Below are experts of layer 4 (counted from 0) of a mixture-of-experts language model. Rows are named router (the router's row for the expert), gate (a neuron's input weights, with its number), up (a neuron's input weights, with its number) and show model dimensions 0-111. Each number is 128 + 24 x the weight over its row's rms, rounded and kept within 0 to 255.
After each expert's rows: a language model's description of what the expert responds to; "gets" lists some tokens that make up at least twice as much of what it gets as of all text. This comes from a sample of Wikipedia text that the model never trained on. Tokens count by the router's weight.

# expert 35
router [144 131 128 117 109 115 124 132 130  94 133 112 125  84 111 141 169 107 127 115 117 180  66 115 126 151 127  88 130 156 163 122 121  97 133 123 114 118 128 117 129 100 104 127 128 117 120 139 255 169 127 132 151 110 123 105 121 129 115 125 126 106  96 158  94 111 110 195 132 156 124 125 130 140 112 135 143 110  88 144 123 129 151 136 146 104 164 143 141 118 124 151 122 125 118 104 129  94 111 107 137 134 141 106 130 141 144 136 129 138  95 140]
gate0 [109 139 143 105 154 175  93 141 104  98 141 145 145 126 135 119 112  91 143  76 133 148 145 152  68  91 145  90 118 190 143 128 132  99 137 163 126 111 146 130 119 137 157  88  83 112 118 112 163 133 122 144 137  82 108  95  84 106 144 133 134 159  75 106 130 115 137 135 120 156 134 101 137 106 138 121 135 166 102 109 156 136 164 126 154 170 130 175 140 104 144 105 137 103 131 115 140 124 117 124 137 119 170 132  97 132 137 112 160 141 139 133]
up0 [138 108 137 117 156 146 101 113 123 105 125 149 123 133 124  96 118 137 122 152  79 130 127 168 145 117 108 174 140 145 122 152 121 139 130  68 118 114  96 132 130  92 100 144 112 115 105 130 158 155 122 121 125 109 152  98 105 165 150 133  86 144 149  83 163 120 139 158 133 115 138 108 139 117 144 175  99 101  64 144 105 147 118 116 133 126 138 153 151 146 127 171  78 114 126 118 103 135 158 115 155 117 125  88 108 145 126 138 115 170 119 110]
Capital or lowercase opening letters and short first pieces of proper names in tables and lists, such as V-az-ir, R-emi, P-TS, Ed-ison.
gets: " C", " c", " K", " B", " M", " P"

# expert 42
router [139 128 111 158 130 144 126 137 127 135 132 118 139 142 106 139 147 108 126 131 135 110 132 133 139 159 129 130 117 187  55 200 134 107 104  93 102 111 147 141 132 131 120 107 146 109 139 163 185 133 117 132 118 105 163 114 134 138 147 123 120 116 119 125 205 117  97 120 133  96 117 126 137 125 140 147 117 107 140 122 139  95  82 132 132 153 144 118 150 149  87 128 108 116 128 130 129 183 141  82 141 121 151 118 118 140 123  94 128 120 119 142]
gate0 [119 120 130 129 148 152 103  92 130  98 141 125 117 145  78 112 150 123 157  84 143 130 167 140 133  80 151  62 116 155 107 148  97 106 127 150 154 142 141 160 120 134 144  82 112 140 119 132 118 115 129 119 120  92 132 107 111 132 134 155  92 126  79 112 142 100 107 141 180 169 129  75 145 117 164 130 166 117 106  96 124 126 139 151 162 130 100 132  95 127 115 108 114 123 148 124 113 123 113 113 109  91 126 125 129 141 150 128 169 124 148 131]
up0 [123 166 109  95 163 178 105 127 130 131 156 129 124 174 117 138 100 139 137 114  82 118 122 137 148 177 105 151 108 159 143 156 127 117 133 101 126 106  86 159 169 128 103 158 127 121 148 125 128 130 150 110 131 130 133  95 122 124 125 150 113 106 170  97 133 161 122 157 129 105 116  77 150 111  93 106 114 161 155 100 128 115 136 111 156  94  96 130 152 155 110 122 170 126 156 143  98 168 155 133 179 160 176 100 151 149 111  94 140 148 139  86]
Colons after infobox field names, like Language: or Country:, plus digits in ages and scores and word-start pieces like Phil, exp, comp.
gets: ":", "th", "p", " the", "cl", "h"

# expert 15
router [147 130 132 153 131 134 132 125 153 108 102 125 118 123 121 115 158 128 135 129 184 161  73 116 156  88 119 169 120 195 141 200  99 152 142 114 173 121 155 140 117 128 198 141 158  87 129 116 136 137 131 138 150 129 129 125 126 132 150 120 145 130 135 179 225 155 142 171 105 111 103 127 149 142 104 125 125 102 117 140 122 114 159 127 133 132 126 126 117 131 188 154 126 129 125 144 139 127 134 111 102 114 127 119 148 149  98 136 143 140 128 108]
gate1 [130 128  97 120 127 128 123  87 120 144 149 110 122 121 133 175 102 148 126 158 131 155 146 118 135  88  86 146 164 121 179 106 154 152 130 192 130  93 131 155 129 150 174 141 150 104 136 110 115 136 101 132 155 105 107 166 134 144 109 128 148 111 167 159  95 108 151  98 125 140 132 164 114 144 120 117 122 119 130 119 114 149 164 120 115 122 117 143 105 112 146 171 146 131 123 110 124 147 140 149 156 124 140  96 152  96 108 113 145 119 133 130]
up1 [105 118 136 109 139 149 130 144 152 126 173 107 142 163 139 107 115  77 142 152 130 112  79 120 118 104  85 134 109 128 113 149 168  97 102 141 165 160 107 157  63 162 103 126 127 123 128 113  99 206 150 111 151 111 135 127 144 131 104 135 109 124 112 171 121 146 140 158 152 121 115 125 130 126 167 120 126 122 143 187 117 124 132 136  94 153 117  60 119 147 104 136 149 159 154  84 114  83 105 130 120 113  99 114 195 167 166 119 147 174  94 144]
The word for after verbs and nouns (filed for, award for), plus digits, re/qu pieces and award titles in sports and music lists.
gets: " for", "0", " W", "5", " re", "4"

# expert 52
router [125 151 113 148 123 117 147 139 111  75 126 113 137 175 153 113 116 116 139 124 148 107 122 124 115 132 112 158 125 141 114 214 141 148 130 151  72 131 124  94 117 114 228 146 121 126 113 113  81 128 136 136  95 137 141 115 119 122 139 130 128 134 127 185 111 141 123 129 153 132 133 123 139 101 127 112 124 143 108 166 118 125 109 108 112  98 133 101 159 129 118 126 122 104  98 137 126 124 137 143 133 109 117 123 137 118 250 148 104 104 200 139]
gate0 [140 103 122 127 151 159 105 127 118 147 120 134 112 134 112 130 110  97 138  64 127 151 180 133 100 106 155  72 123 149 148 131 123 140 133 136 120  92 170 115 131 125 162 123 114 123 123 153 151 179 116 114  96 150 154 121 132 105 144 143 131 121 110  99 149 102  86 113 129 159 108  88 199 110  88 188 166 156 108 111 151 127 181 131 166 123  62 134 148 125 124 123 152 109 177 102 122 106 116 169 112 140 162 115 129 139 164 117 169 122 148 105]
up0 [129 107 117 106 160 163 108 155 116 106 163 131 119  89 116 127 112  91 134 168 153 141 141 110 125 102 121 162 137 140  70 152 137 129 144 100 143 101 120  99 162  77 146 152 104 138 121 123 115 152 117 124 120 153 154 134 112 175 144 121  97 122 144 118 137 131 123 179 130 121 107  58 139 147 135 113 107 128 113 124 116 148 151 157 136 162 146 141 149 165 137 153 157 108 122 137 107 130 171  93 155 139 123 131 139 101 115 124 112 155 160 146]
Words such as left, between, from, won, served, both, and word middles in road or station descriptions, such as layout, approximately, onto.
gets: "|", " from", " sp", " for", "ed", " between"

# expert 19
router [146 129 122 127 140 157  96 119 114 128 147 145 120 130 127 171 154 133 135 131 156 151 140 129 136  86 115  84 139 143 162 132 142 113 135 128  91 138 113 101 134 136 102 141 105 146 125 151 128 131 129 174 139 118 140 128 112 128 143 134 120 128 112 154  46 122 123 174 126 123 108 125 156 102 141  98 126 126  88  74 132 140 150 144 154 146 138 137 174 123  80 129 151 124 146 138 145 120  59 124 140 125 101 119 121 162 104 121 153 110 142 117]
gate1 [ 90 105  97 132 146 127 135 111 110 135  93 123 137 126 109 147  74 164 130 123 146 108 121  84 134 140 103 134 140  81 146 119 130 132 130 155 102 113 117 169  94 136 166 119 134 131  84 125 112 114 144 123 116 121 130 130 132 144 101 176 132 150 164 106  94 156 170 133 165  96  95 130  79 105 138 153 108 111 118 101 140 111 148 155 135 137 121 158 133 127 106 127 133 132 138 151 123 143  89 112 136 103 152 121  91 122 125 132 128  72 147 122]
up1 [138 130 140 116 100 120 106 120 118 128 108  74 165 165 177 100 132 111  79 128 149 124 101  87 127 128 164 146 152 118 123 134 181 104 145 103 126 112  90 103 135 142 100 153 127 120 131 107 138 163 111 135  95 100 151 131 122 147 145  83 143 151  98 168 178 142 109 172 149 173 131  81 176 126 140  87 141 100 121 120 102 137 124 125 104 157 139 125 113 126 121 124  96 121 118  91 126 144 119 112  93 151 177 146 149 126 146 119  80 156 132 155]
Conjunctions and punctuation joining items: and, but, or, &, hyphens, en dashes, semicolons, and blank cells before numbers in sports tables.
gets: "-", " and", " ", "–", ";", " but"

# expert 25
router [115 139  30 134 113 130  82 139 112  98 135 138 161 109 128 150  66 132 106 140 149 100 108 139 121 106  55  68 131 160 119 114 140 148 124 109 141 133  71 135 134 114 142 121 111 126 117 131 137 131  95 149 164 131 107 106 146 140 143 118 139 128 113  91 169 145 137  68 100 138 130 118 144 158  90 155 149 124  71 160 127 139  89 150  97 141 141 128 108 130 152 135 117 121 115  99 131 131  92 151 111 121 106 154 130 156 107 131 150 136 105 127]
gate1 [122 113 106 142 102 125 151 141 114 138 113 139  88 114  91 136 133 154 117 147 138 135 128 126 105 154 108 108 151 115 145 105 113 123 160 181 158 121 114 125 106 147 198 152 139 132 134 109 130 106  90 171 126 103 133 141 133 147 148 135 122 161 111 124 116 132 164 126 136 154  88  95 114  94 143 140 119 134 122 134 102 147 201 102 124 149  92 145 134 146 170 130 123 103 105 150 161 148 132 114 138  53 138 136 161 115 129 113 150 102 140 123]
up1 [128 135 121 126 114 125 151 154  99 133 132 105 196 170 178 110 168  90 131 146 139 131  99  85 171 124 125 184 129 132 137 128 144 142 139 159 121 132  95 114 111 188 141 198 147 133 110 142 104 171 142 102  86  60 128 132 134 108 137 116  79 141 131 129 192 152 105 168  98 135 110 130 149 127 144 103  78 103 140 139 132  71 141 142 133 102 122  99 122 123 114 129 121 116 119 127 119 138 144 117 128 142 142 135 143 166 138 108 106 147 135 134]
Word-initial pieces of names and places such as Al, Am, Ar, T, S, and New, South, West, North; also mid-word am.
gets: " T", " S", "am", " Al", " l", " Ar"

# expert 59
router [129  82 131 105 128 122 118 129 125 105 103 143  91 144 135 142 136 111 134 120  96 108 146 165 110 136 132  89 125 157 174 195 135 115 126 140 123 145  71 134 119 141 134 159 147 111 116 137 165  78 117 124 196 129  77 122 129 106 124  98 115 138 137 158  76 111 115 111 148 118 138 147 129 129 146 151 124 139  60  97 140 119 114 115 175 129 126 120 154 111 178  86 149 123 125 113 105 130 119 138 160 112 159 116 125 118 134  75  95 139 139 131]
gate0 [104  92 134 128 124 138 135 100 119 162 125 120 122 137 126 149 112 130 165  83 121 156 116 137 100  87 154  84 117 172 146 172 140 106 141 132 138 135 182 139 104 163 122 107  88 121 121 164 136 153 137 144 139 133  92 119 122  72 129 156 102 123 120  96 113 109 113 102 150 168  50 131 118 115 101 129 152 147  95 111 154 153 156 136 124 171 100 156 155 134 107  87  95 134 133 125 120 133 110 129 128 125  88 152 115 139 176 123 147 111 133 149]
up0 [164 125 127 108 149 144 112 103 132 116 168 115 131 106 128 101 140 132 126 144 104 105 100 141 147 127 100 155 110 160 110 179 128 102 109  88 134 128 112 154 176  97 126 116 105 117 130 108 152 139 143 114 133 125 145 144 123 173 112 129  86 129 133 110 173 126 100 147 166 101 115 129 159 140 111 101  99 153 112 110 106 124 185 160 106 141 125 165 105 183 129 124 150 137 136 150 153 147 173 108 159  91 114 103 125  91 135 151 142 157 145 129]
Pipe separators between numbers in sports and election tables, pronouns He/She/It starting clauses, and ight in infobox fields like Weight.
gets: " |", " he", " He", ";", " it", "ight"

# expert 34
router [ 97  92 161 107 142  91 128 127  94 136 110 119 181 114 122 126  53 126 108 127  93 209 115 119 162  86 119  66 137 127 189 122 134  91  97  97 138 143 125 177 126  97 131 141 144 109 132 117 148 149 126 117 113 141 140 155 132  98 133 140 167 148 127 163  96 111 110 111 116  96 148 117 144 116 149 145 137 136 109 119 133 111 116 124  71 127 119 127 113 169 180 118 116 116 134  98 167 158 103 162  70 101 124 154 134 138 107 109 121 100 118 164]
gate1 [132 104 104 114 162 119 137 138 132 157 154 130 138 146 119 141 119 110 118 188 134 134 147 136 100 101 108 103 139 114 119 119 136 123 170 175 167 167 172 168  99 129 152 128 135 110 135  81 122 142 117 129 130 121 129 124 173 100 133 141 130  90 108  92 127 149 138 122 159  94 152 119 143 126 139 146 132 120 128 125 115 170 120 125 121 134 101 157 124 128 155 146 181 127 135 124 186 127 110 125 141  59 160 143 124 122 106  77 134 128 132 122]
up1 [134 118 111 113 130 137 132 168 128 104 162 102 161 182 131  82 183 102 135 124 121  74 110  79 158 127 125 168 117 120 130 118 175 114 103 132 147 158  78 134 107 134 150 130  82 113 148  96 131 160 145 113 121 118 131 140 114 132 137 123 119 160 140 126 175 174 132 187 141 127  88 121 156 124 150 102 136  96 155 134 156 149 144 146 115 140 130  63 116 146 104 122 135 139 145 103 106 120 143 115 127 125 168 172 179 116 128  88 100 133 140 175]
Pipe separators that follow a year or date in filmography and asteroid tables, final digits of years, and the words film, art, history.
gets: " |", ":", "°", ";", " film", "7"

# expert 1
router [136  86 142 121 128 121 157 121  90 149 132 124 120 140 117 120  87 129 120 110 132 112 160 133 135 136 118 122 141 137 131 161 156 110 116 135  97 147 147 137 110 144 161 120 115 154 127 136 123 124 150 117  91 141 162 166 130 117 111 153 120 129 154  91 128 159 120 230 128 142 110 124 123 154 110 120 141 131  49  99 133 136  77 144 118 139 197 121 170 152 129 112 121 141 103 125 108 127 135 117 136 127 131 131 143 141 106 166 151 127 176 122]
gate0 [119 125 103 139 124 121 129  97  97 142 141 118 115 160 113 149  73 118 122  91 110 115 141 160 137  90 158 115  91 129 117 100 114 101 137 162 169 123 116 127  88 109 157 136 134 126 127 104 116 123 131 114 109 128 141  83 114  94 146 154 129 145 142  92 133  93  88 159 176 142 114 108 165  91 117 130 136 158 135 114 111 127 171 139 154 115 103 160 123  97 116 124 124 123 153  62 118  94 122 108  88 127 143 120 155 135 152 149 168 152 118 161]
up0 [135  83 143 123 165 132  99 122 134 132 152  96 131 103 151 105 130  90 101 168  92 148 147 124 120 102  99 166 120 118 135 122 134 113 112 101 132  76 153 138 167 118 142 149 125 147 120 126 139 132 157 116  89 145 171 132 126 146 116  82 115  84 128 123 127 163  93 151 165  95 114 122 160 124 121  98 145 133 106 137 126 123 124  92 153 126 121 136 171 180 143 139 130 117 128 140 100 142 167 119 141 154 139 125 171 136  86 131 145 124 112 101]
Digits inside dates and ranges, plus "of" in "Part of" and opening words like Upon, During, Mid, Succeeded.
gets: " of", " ", "-", "7", "ian", "or"

# expert 16
router [115 145 104 151 135 122 125 132 116 155 109 136 139 108  98 131 136 138 122 129 147 130 126 133 105 109 146 156 105 137 144 155 127 141 126 140 114 129 126 115  96 154 106 111 129 124 126 175 138 112 115 138 133 152 141 134 132 137 134 141 135 120 127  85 115 137 110 122 144 135 119 142 156 130 156 123 113 128  76 153 109 114 158 138  99 115  91 121 107 126  65 111 162  95 105 157 133 154 143 149 135 120 129 126 119 139 144 161 156  92  63 103]
gate0 [126  96 161 136 148 116 123  96 123 150 170  95 141 144  95 135 125 121 154 109 131 106 191 137 121 102 144  89 120 152 104 154 124 149 132 147 122 167 142 157 122 145 113 105  96 110 117 129 156 117 117 147 121 158 150 164 114 103 122  97 157 133  80 122 113 140 106 113 151 171 109 119 151 115 102 144 126  93  70 111 125 122 163 122 105 127  89 169 106  88  81 125  91 160 128 124 126 125  93 116 111 126 198 139 152  67 140 119 160 150 145 137]
up0 [130 130 125 139 118 133 126 157 153  99 149 120 140  92 114 124 105 127  91 140 103 117  94 140 133 141  72 175 144  69  80 144  83 155 109  94 149 115  95 131 193 125 111 124 116 150 137 131 126 101 135 113 143 129 164 103 122 136  94 119  73 100 138 125 123 114 108 138 163 140 144 105 117  80 145 118 102 139 124 136 157 177 146 132 177 114 171 115 140 147 124 179 105 112 133 106  99 123 180 113 160 106 158 100 156 132  92 148 117 124 146 140]
Word-final suffixes such as ed, al, able, ity, ized that complete verbs and adjectives, as in postponed, illegal, attested, arranged.
gets: "ed", " ", "al", "ated", "ity", "ted"

# expert 51
router [140 150 170 109 137 128 124 128 129 129 137 116 147 134 147 140 154 124 149 111 117 145 180 132 123 136 110 115 128 119 139 160 139 140 108 126 123 108 129 177 134 140  86 119 130 138 117 162 135 118 116 122 122 120 158 172 141 122 120 125 131 106 135 131  59 121 142 108 119 144 148 132 112 139 130 120 136 122 153 105 109 116 122 142 123 114 123 125 118 131  81  97 136 129 162 130 125  99 159 138 114 156 175 211 126 118  97 155 143 146  55 152]
gate0 [125  62 158  83 180 107  77 109 116 126 152 141 163 130 130 143 110  93 131  72 104 125 172 126  88 112 147  88 135 155 163 156 149  95 167 130 129  98 125 161 125 100 156 121 114 121 142 126 151 134 137 130 114 129 149 121  98 123 152 125 151 140 103  98 151 123 135 115 136 135  82 112 138 139  99 139 171 128  79 100 130  89 116 122 130 145  85 134 133 114  90 139 136 147 145 132 110 131 109 123 125 118 136 112  97 130 133 147 148 134 157 131]
up0 [144 138 152 158 177 128 146 152 122 125 157 112 108 130  92 131  88 134 110 196 109 120 115 121 104 117 120 168 127 127 179 163 148 164 103 121 136  98 136 144 154 142 107 137  80 120 140 122 151 133 158 129 121 124 161 113 141 142 131 161 128  93 167  91 117 134 163 113  72  86 118  95 103 104 164 129  93 126 131 145 135 160 123 129 154 131 135 125 148 173 125 134 130 116 141 136 142  83 185 116 132 141 169 155 143 174 113 126 106 161 137 108]
Commas, closing parentheses and semicolons right after a word or number, common in citations with volumes and pages, e.g. 48, 968.
gets: ",", ")", " |", "ine", "),", "."

# expert 49
router [132 118 138 135 137 114 116 126 132 165 130 122 148 122 109 139 149 149 147 132 132 134 186 137 106 145 162 107 146 148 158  71 131 106 133 111 142 114 164 140 127 132 102 118 128  96 135 105 109 121 142  91 147 131  90 133 129 129 136 140  94 138 125  71 142 143 128 147 108 121 130 127 135 146 178 124 132 118  66  97 160 124 152 114 144 100 122 106 133 131 103 122 139 126 100  67 150 124 136 128 153 110 121 171 127 200 104 108 130 137  92 116]
gate1 [115 123 146 152 175 109  93 156 104 120 140  99 140 146  86  87 129 169 124 122  98 139 145 150 134 150 130 129 148 109 105 117 108 105 118 187 120 121 134 138  76 123 157 150 153 141  98 114 143 155 148 134  88 121 110 135 138 110 134 158 114 130 120 128 100 115 119 101 140 156 153 151 102  73 124 111 113 116 101  94 105 154 174 141 129 137 105 132 130 110 180 122 158 101  99  87 156 152 160 140 212  95 132 114 107 133  96 133 108 133 103 153]
up1 [138 125  97  93 123 161 131 123 142 149 164 102 104 187 128  70 163  93 106 131 145 159 111 106 150 125 113 129 156 115 100 132 150  98  96  82 131 135 103 152 145 101 146 148 156 108 153  79 135 138 155  69 114  94 151 143 104 136 125 114 113 137 136 101 158 141 152 162 163 123 149 144 169 106 121 112 143 138 133 166  93 148 169 137 102 130  96  77 102 114 126 139  94 139  92 118 138 126 105 119 108 129 157 151 168 140 121 137  94 160 119  99]
The preposition in or In, and line breaks ending list or table lines, especially infobox entries and citations.
gets: " in", "\n", "a", "0", " In", " on"

# expert 23
router [138 163 132 138 124 131 118 139 124 140 125 148 138  85 100 103 130 127 138 130 146 111 150 107 112 112 142 116 135 138 126 108 113 168 140 143 113 120 141 111 136 150  91 108 110 144 130 131 115 115 121 141  72 142 144 119 135 102 106 128 148 166 133 121 105 152 136 200 154 141 118 150 120  99 102 151 151 105 169 107 144 126 133 132 166 142 151 135 158 194  58 137 147 133  93 138 108 111 121 106 147 134 127 114 116 145 177 153 123 142 184 112]
gate0 [121 133 127 121 160 136 121 139 128 127 127 116 127 135  87  80 104 113 163  64 131 120 142 164 129 114 155 103 108 180 141 129 123 133 125 153 145 111 159 138 118 150 161 125 117 111  79 131  92 157 123 144 125 103 165 140 123 123 116 117  93 187 139 128  92  89 111 122 146 152  99 117 115  96 100 156 165 117 117 112 145 128 155 130 160 176 131 116 148 120 125 104 111 154 165  67 144 105 130 120  95  95 127 144 136  84 144 163 140 153 129  51]
up0 [123 118 147 130 133 128  89 120 107 107 159 100 152 111  79 130 128 109 118 146 113 138  97 137 128 138 127 160 125 134 132 155 105 114  81 105 149 134 113 131 166 131 117 165  73 125 114 122 137 109 156 117  97 125 140  87  97 130 139 151 121 118  98 125 148 148 128 125 126 100 121  87 143 119  99 141 120 151  90 154 109 136 155 107 152  91 138 161 138 153 129 162 173  85 146 108 120 144 148  69 127  92 141  95 143 133 120  84 103 152 158 125]
The word that after verbs or time phrases (said that, learned that), this/which/where, and spaces, digits or dashes before years and scores.
gets: " ", " that", ",", "–", "-", "="

# expert 50
router [148 122 131 148 136 143  94 134 130 162 107 143 133 116 111 103  44 143 112 140 131 112 152 142 199 153 158  88 126  20 158 170 154 167 135 114 139 147 122  93 117 132 135 137 126 182 127 119 158 115 132 143 113 150 123 130 123 105 143  97 140 104 144 107 122 120 125 120 134 101 134 157 148 130 108 127 115 113 115 109 137 116 113 142 119 129 125 119 186 118 137 101 127 113 119 100 155  73 133  96  99 148 148 201 112 138 101 151 153 231  96 146]
gate0 [ 81 101 159 130 151  97 111 140 156 139 148 111 126 128  90 152  88 125 149  77 148 122 152 144 136  92 142  89 113 130 119 155 145 143 116 180 153 149 134 103  98 104 130 122 105  87  73 111 126 141  82 170 137 133 159  96 105  81 120 120 139 122 112 147 147 117  85 133 134 173 107  87 141  94 114 168 140 133 123 102 138 133 171 162 151 144  89 122 115 124 122 111  89 118 107 108 131 111 128 121 143 121 151 118 155 154 136 163 178 162 143  93]
up0 [146 114 126 144 151 144 128 114 124 174 163 114 142  94  96 119 115 146 107 147  91 115 115 145 121 150 133 173  95 126  98 163 120  96 149 113 160 150 131 150 168 121 134 176  98 121 142 125 130  89 153  95  76 152 140 154 144 147 147 158 104 115 158 118  97 144 129 198 144  82 105  93 107 140 140 147 123 171 114 166 115 141 110 120 134 172 149 146 150 119 129 128 134 111 133 148 106 144 160  81  98 126 145  99 138 137 117 163 125 134 115  96]
Middle pieces like in (cabinet), on (Canon), and function words of, was, is, = in biographies, taxonomy lists and headings.
gets: " of", "on", " was", " is", "ar", "in"

# expert 9
router [133  82 137 137 118 135 162 152 135 133 120 144 118 130 107 141  87 135 130 130 106 110 149 120 202 104  89 138 132  72 176  91 119 138 107 138 120 109 114 131 109 162 164 136 138 226 122 119 108 124 148 114  62 124 134 108 131 145 125 139 114 139 156 107 191 114 138 128 146 131 136 112 127 129 124 155 142 110  85 131 100 111 127 131 151 158 139 133 136 117 104 118 145 110 121 110  96 129 156 155 153 132 120 147 131 116 119 139 117 132  94 120]
gate1 [122 132  89 159 132 129 154 114 114 150 153 103 104  99 149 139  95 124 166 138 106 126 109 135 101 139 127 100 121  81 152 127 113 107 125 141 126 135 141 125  78 143 168 165 112 119  94 129 120 149  96 121 124 108  88 145 147 152 126 155 110 127 167  96 119 147 159 134 106 151 142 156  92 112  94 141 116 134 100  81 113 124 132 166 157 172 135 142 143 126 147 101 117 102 148 103 174 125 166 175 163  76 154 144 123  93  83  95 134 112 138 108]
up1 [ 98 113 125  52 101 164 131 139 147 134 113  98 133 187 106  91 165 121  82 104 127 129 113  94 122 115 153 175 107 154 119 121 170 115 134 127 165 118 105 160 123 161 115 107 130  95  90 141  93 183 129  98 100 109 140 125 118 148 159 117 124 176 148 143 171 138 136 163 145 168 139 109 150 141 135 112 109 134 147 139 118 133 159 145 116 120 101  70 136 101 113 119 104 100 131 129 121 106 160 155 137 108 158 113 140 156 131  88 121 126 130 135]
Leading digits of years after born, in or a bracket (1951, 1980s), plus in, In, during, out and prefixes trans, pro, con.
gets: " in", "1", "9", "0", " out", " In"

# expert 61
router [132 134 176 141 149 116 141 149 148 190 112 118  90 118 152  86 126 139 170 142 140 145 123  81 150 101 126 149 127 140 131 125 117 161 110 143 142 151 160 196 138 133 153 136 133 120 129 162 111 117 127 172 118 131 136 109 121 137 142 111 121 123 119 134 149 156 147 162 112 136 163 141 132 168  93 122 112 135 109 123 128 137 142 127 140 155 120 108 177  95 109 140 123 118 114 128 117 135  36 129 125 120 110 112 112 117 124 111 108 121 188 149]
gate1 [124 122 122 126 127 102 170 133 102 129 144 117 138  98 162 143 133 157  98 113 148 126 134 121 123 130 129 141 135 140 110 146 133  65 135 139 147 156 132 126 102 202 165 175 117 143 122 166 106 118 139 140 154 133 145 134 112 133 116 146 107 105 119 170 135 137 127 108 166  74 127 151 104 104 123 139 114 150 151 118 104 132 166  91 136 155  97 180 136  98 110 113 141 117 108 111 140 141 111 131 192 118 154 142 109 116 121 112 105  99 152 155]
up1 [121 125 128  85  90 156 113 109 108 131 111 128 154 168 119  94 171 106 150 128 138 130 113  84 156 125 141 171 129 140 105 138 154 116 162 149  98 157  80 131 124 145 135 113 104 126 118 111  92 159 123 128 132 116 144  88 135 130 146  90 143 114 109 138 153 138 153 150  99 150 144 115 129 152 138  91 108 132 155 134 150 134 167  93 105 139 114 127 103 110  95 110 112 167 121 156 161 148 147 144 105 126 142 141 176 125 164 115 116 181 131 137]
Last digits in years and numbers in census and stats tables, and word-final pieces like r, tr, in names; also how, where.
gets: "0", "r", "9", "1", "5", "6"

# expert 26
router [138 114 134 117 140 142 119 132 121 127 124 142  88 131 131 109 141 153 130 114 142 119 150 122  83 110 120  97 125 156 152 164 147 116 137 143 147 116  86 145 110 116 231 144 145 170 134 123 162 133  85 134 101  88 121 138 137 131 127 125 120 124  98  84 143  95 124  90 138  24 136 160 133 135 142 122 116 130 166 113 122 133 103 119 189 103 128 122 110 155 114 114 159 142  96 128 125 132 148 132  85 141 134 176 121  92 126 143 102 110 119 131]
gate1 [137 126 130 137 152 103  99  95 125  88  82  91 107 145 132 143  92 142 160 117 142 101 142 157 148 101 125 134 140 132 123 164 138 122 158 128 111 138 129 125 119 127 164 157 152 116 104 145 120 113 103 136 107 118 116 143 121  82  82 147 128 131 143 135 113 114 159  93 165 121 144 144 138 104 125  95 152 148 150  77  93 120 136 178 162 143  89 164 162 134 125 171 160 130  65 178  94 120 130 112 129  87 184 152  86  90 147 142 126 160 123 157]
up1 [117 121  86 122 115 117 116  83  92  84 141 132 183 181 166 109 154  91 143 149 132 110 118  97 130 146 168 149 103 169 119 130 144 124 111 124 114 143  99 133 134 118 121 104  92 126 137 110 109 142  89 112 110 116 174 141 113  93 145 118 113 155 139 111 128 155 136 147 131 137 105 130 127 174 173  79 115 166 140 107 126 122 138 103  97  97 143  82  99 132 123 115 109 137 129 123  90 120 115  98 119  92 159 165 139 158 162  78  88 132 109 146]
Digits, especially 2 and 3, in table cells, scores and quantities, plus between, both, and name endings like -as (Contreras).
gets: "2", "3", "5", "4", "6", "7"

# expert 56
router [123  82 127 129 117 110 133 135 132 111 126 112 144 116 130 153 129 130 116 132 111 145 119 133 159  96 125 151 131 107  54  95 124 178 100 139  75 121 150 181 135 123 131 133 115 155 135 146 177 113 121 151 107 154 161 137 126 123 132 129 131 121 120 180 134  95 128 115 140 117 140 125 141 117 142 139 105 102 165 123  96 135  91 142  85 132  75 141 179 103 111 137 147 101 136 109 126 136 118 103 129  96 103 125 132 110 126 137 125 255 146 109]
gate0 [121 116 147 131 150 138  98 130  98 174 136 116 132 137 114 128 110 125 134  56 170 139 160 157  84 116 175  94 132 149 127 161 149 116 139 157 131 156 142 183  95 128 121 113  84 151 111 131 137 168 107 132 120 141 167 138 105 103 135 155 126 127 115 101 136  96  86 123 138 136  92 108 147  94  90 174 147 154  92 150 140 162 135 128 121 144  78 137 152 138 109 154 134 131 120 115 113 104 104 107 120 141 139  84 139 160  79 105 148 134 157 146]
up0 [100  92  91 108 137 131  68 102 124 129 122 110 112 103  99  93 122 106 135 129 109 133 140 157 133 137  96 128  80 141 134 167  98 153 129 109 155  92 134 158 162 127 131 141 109 114 133 143 125 131 135 103 144 158 121  99 154 165 126 141  98  95 150 134 131 130 115 132 122 108 116  65 129 133 119 104  91 135 123 126 144 170 130 132 148  94 152 105 103 127 129 173 123 125 163 136 135 125 206  98 181 117 104 107 154 130 126 129 133 164 129  87]
Word-start or inner pieces like d, ad, sub, con, elect (Squadron, daring, headers), plus one, two, and commas in dates.
gets: " d", "ad", " |", " \"", " one", ","